From a checkpoint of a small mixture-of-experts model trained on Wikipedia.
Experts: 1 pick a token, a sigmoid router.
Below are experts of layer 3 (counted from 0) of a mixture-of-experts language model. Rows are named down (a neuron's output weights, with its number) and show model dimensions 0-127. Each number is 128 + 24 x the weight over its row's rms, rounded and kept within 0 to 255. Numbers have three digits each.
Before each expert's rows: a language model's description of what the expert responds to. This comes from a sample of Wikipedia text that the model never trained on.

# expert 6
What it handles: Digits opening decimal degrees or inside arc-seconds in coordinates, and plural -s or commas ending nouns in prose, like poems, films.
down0:149135114121098131149119090098122124133129167096137135127176132103167180153124103132107162135133095132122112142092133146111112104118082085172123135151156141161121143103148154121130123134144166140128139098135110153067077103091136147121091104155152129130140167139144119114113141102111154163107151072121147110096100084119131095114103095141130113180128119116107122147165111129112135139114

# expert 14
What it handles: Digits in area conversions like km² and sq mi, spaces before names or quotes, and word-final pieces within surnames and place names.
down0:109124138113093138084126156129146055129135118098151124117128109092139126161132169104132160106133106135130147122113124128112120124124134099152100167203162115076104134091079105095120070142111083151107126126107146194157128114114134101131156159107100111145150132178162142121106148116173099148110110134179092125132070169106153156105117144127149180155152130107136123116129134152119128121114

# expert 1
What it handles: Digits inside years and measurements in infobox lists, plus word pieces and capitalized words, such as 48'0'5, intellectuel-len, Centre.
down0:178111127096104150131104138136175150178180141102132150125116121153136144118182105129140144148123141081132164129131127125161118131149142082089152127128133118110126099132098116097114128116100113110169199139149114090082143165142156118111118129102094110151122111140124115072188130084136103090113078104146175151119129123141159103133107112151143160127101103188139114135117126135096149132118

# expert 15
What it handles: Zeros inside years and quantities, such as 1960 and 600 t, plus middle pieces of words and names, like purposes, Badakhshan.
down0:096131139152159146143149120136108113122132142136146123130120092120094123142118158099158101142117118163122114179139098108101176129133150135134159116121092114124144165136154126096158104165116180144119122099109139163184133164116168141123178144059112138124164102148174084121121134122135094129134131122121112152162132174121133147135129139125180073140130132092130106129148108129107166102136

# expert 8
What it handles: Digits such as 1 in ordinals, stats and poll counts, plus mid-name pieces and word endings: Mel-endez, nurse-ry, Nass-er.
down0:118113138101083155105128110135139151127114187145109095147133162148189157118113164119140160168158114085138155140137147117156165171148168107162112107140133146147094150073152152106154090129131171117153146128164125118159169158137161160141114139153157149123141154133103136108158129173127136107144099123139126136111116187118128103092140124113134174157122110102131091169136136097122092132138

# expert 13
What it handles: Final digits of years such as 1910, 1970, 2011, and word pieces inside names, like McLaughlin, Omagh, Heroes.
down0:138054124123141123118142168109142147082116130091081111068128136116151105115136077114136160123145090086124117130081146112123098132147157130123172116141163138153078109091093147116114070120104156131140120125149172103139114139147154128120158099167123113135157108111151148151133105105120164138133117144093099136128105115126125144105100171123112155116131131130116094165092043168152140139128

# expert 5
What it handles: Forms of be and have after a subject, such as is, was, been, were, and pipe separators in tables.
down0:167141132100136111147154139143164114123180122112088155089092138127139168143159131091136126176141145126107130155140114135171133089122129147138122119136163127126128154116148156125153149112099130163129083119143156121088140149119164143154128086124130127136159102122119119154100133133103171099119169087122135141103129124149134167159116115129132148123142110135135108160099153141169134154137

# expert 4
What it handles: Digits in coordinate seconds, database IDs and dates (December 3), plus words like when, had, where and word endings such as -ish.
down0:128152150138139147111124061066094108139177155086132127128135078133146109131127104121167132076148149141112137111081121139138130122076149106151129153126104132113147140123132143154126155087122150135162111141117123103155112135092121098126161086110099144173198141130115115139130155136150125092150145129126113110143171118112130136141167149146135131118118120131094121145150126135093141173120

# expert 7
What it handles: Digits in coordinates and areas, the infinitive or preposition to, and word endings like -ed and -ology.
down0:130173114134158110107128124158171134105118129124086087155144132142107125131125111127094099124114077127123140096132128152120140127122117150144116083121139122139121088181125164115126123136123127112120185088123114088152161184156111161101134118161122105112153092139075113098173127108118165122114127154123141118117141128121134100141149125122111150115149081123108090148146138116122134102158

# expert 2
What it handles: Second digit of latitude decimals after slash separators (3'0'.41), plus spaces and connectives in lists, discographies and foreign-name tables.
down0:121137148126130157096124179127127135131114123119080144087123131125156154136164090130111143143124127141087113102144136137087085137144107153140150121148122064107139084126137121126188088108117118083148125167119124120126146130113162114106130130111117117109159128105150136089084139142152127158131138136153111151137140108111137150155099136153139163169160135143131185107093099146144144172105

# expert 10
What it handles: Final digits of long coordinate decimals, sentence-ending periods and commas, opening parentheses, and words like new, used, Democratic, Prime.
down0:129138135144091142167122160137180124123141101094143141115132114100165108099108076132116150097092131119154115122149133140157114149139139123109085087141087058111116146130123128140105094130117092175118158154116108114158132106171111135108135156100120082120119145117139135136118145156196178107121109153117135144134129116124080096160150140118142132107129150165114114075142135150184136129170

# expert 0
What it handles: Mid-number digits in geographic coordinates and score tables, plus word-internal pieces and spaces in prose, such as 7'3', Kiga-li, two-le-gged.
down0:148091194104164109121194147143126137193147145070103113113086155142109148133169133136156130121084166166136138122098144099120080151121107097127132096138097083094123114113144115134140135127198163113104136162151132070181134096115128137130157113129100106145116098144151141084140144139112130140120123113143145149096110118101122167108086166144163131119097138062140141155123126146156137126126

# expert 9
What it handles: Spaces, periods, line breaks and digits in sports and election tables, plus words such as during, until, in.
down0:093137127132068141117182122147157110095127135135126120152134112108128102127145133128144110158132132157146126144123147156111130096129132116124139143120151107102097090155096098153137197142165134135109188117130153165068133135085111108144130128134131134118121145116125177127074138121138118147148109104156064141155073112116149126136120118132091103113117149153122145095148117107123121131139

# expert 11
What it handles: Digits in calendar and statistic lists, plus common words and commas in prose, such as United States, the, and.
down0:148122151099137126136107126120113115076146180119144123157132139120120189157153140136116106117123116165153180122097123106121160122159103114089119177138127155133144141106120133128119169098119091122150128097121148110158146145154130167135175085093131156127150145087093162156122138143114127131128119129138141130142155112126161105095117118137127156124164145098091130122159166128161153106119

# expert 3
What it handles: Digits inside geographic coordinates and table numbers, plus commas and prepositions after verbs, such as valued at, delayed by.
down0:137139104124142094151111150164111156103116121165177128141108064132124175101116081089105127162136104085093096075127146102122145096111107130119102147159138125107144161096150138124134138098115151113159131142141165181111117099110103096161154162118123117116118180145111082128138151152182150151165113174138130095122111117099152117115138036138137172129107139103127096130174135134144112122142

# expert 12
What it handles: Digits in years, aircraft models, and statistics tables (188'8', 4.'6'), plus words like including, such, After, in species or ship articles.
down0:127153107120118149098107143060111080156130161099150097119159153136087117119165122123161118089147152118158120140120128092153132130130161158141112124152138195083161114127133108113128114178095084126169143097146103138151147145132131106128123094112149184133144126110102184119152122125139127099128161108093107134128121145111156132118090170152128127178100098116147139110113083142135125106108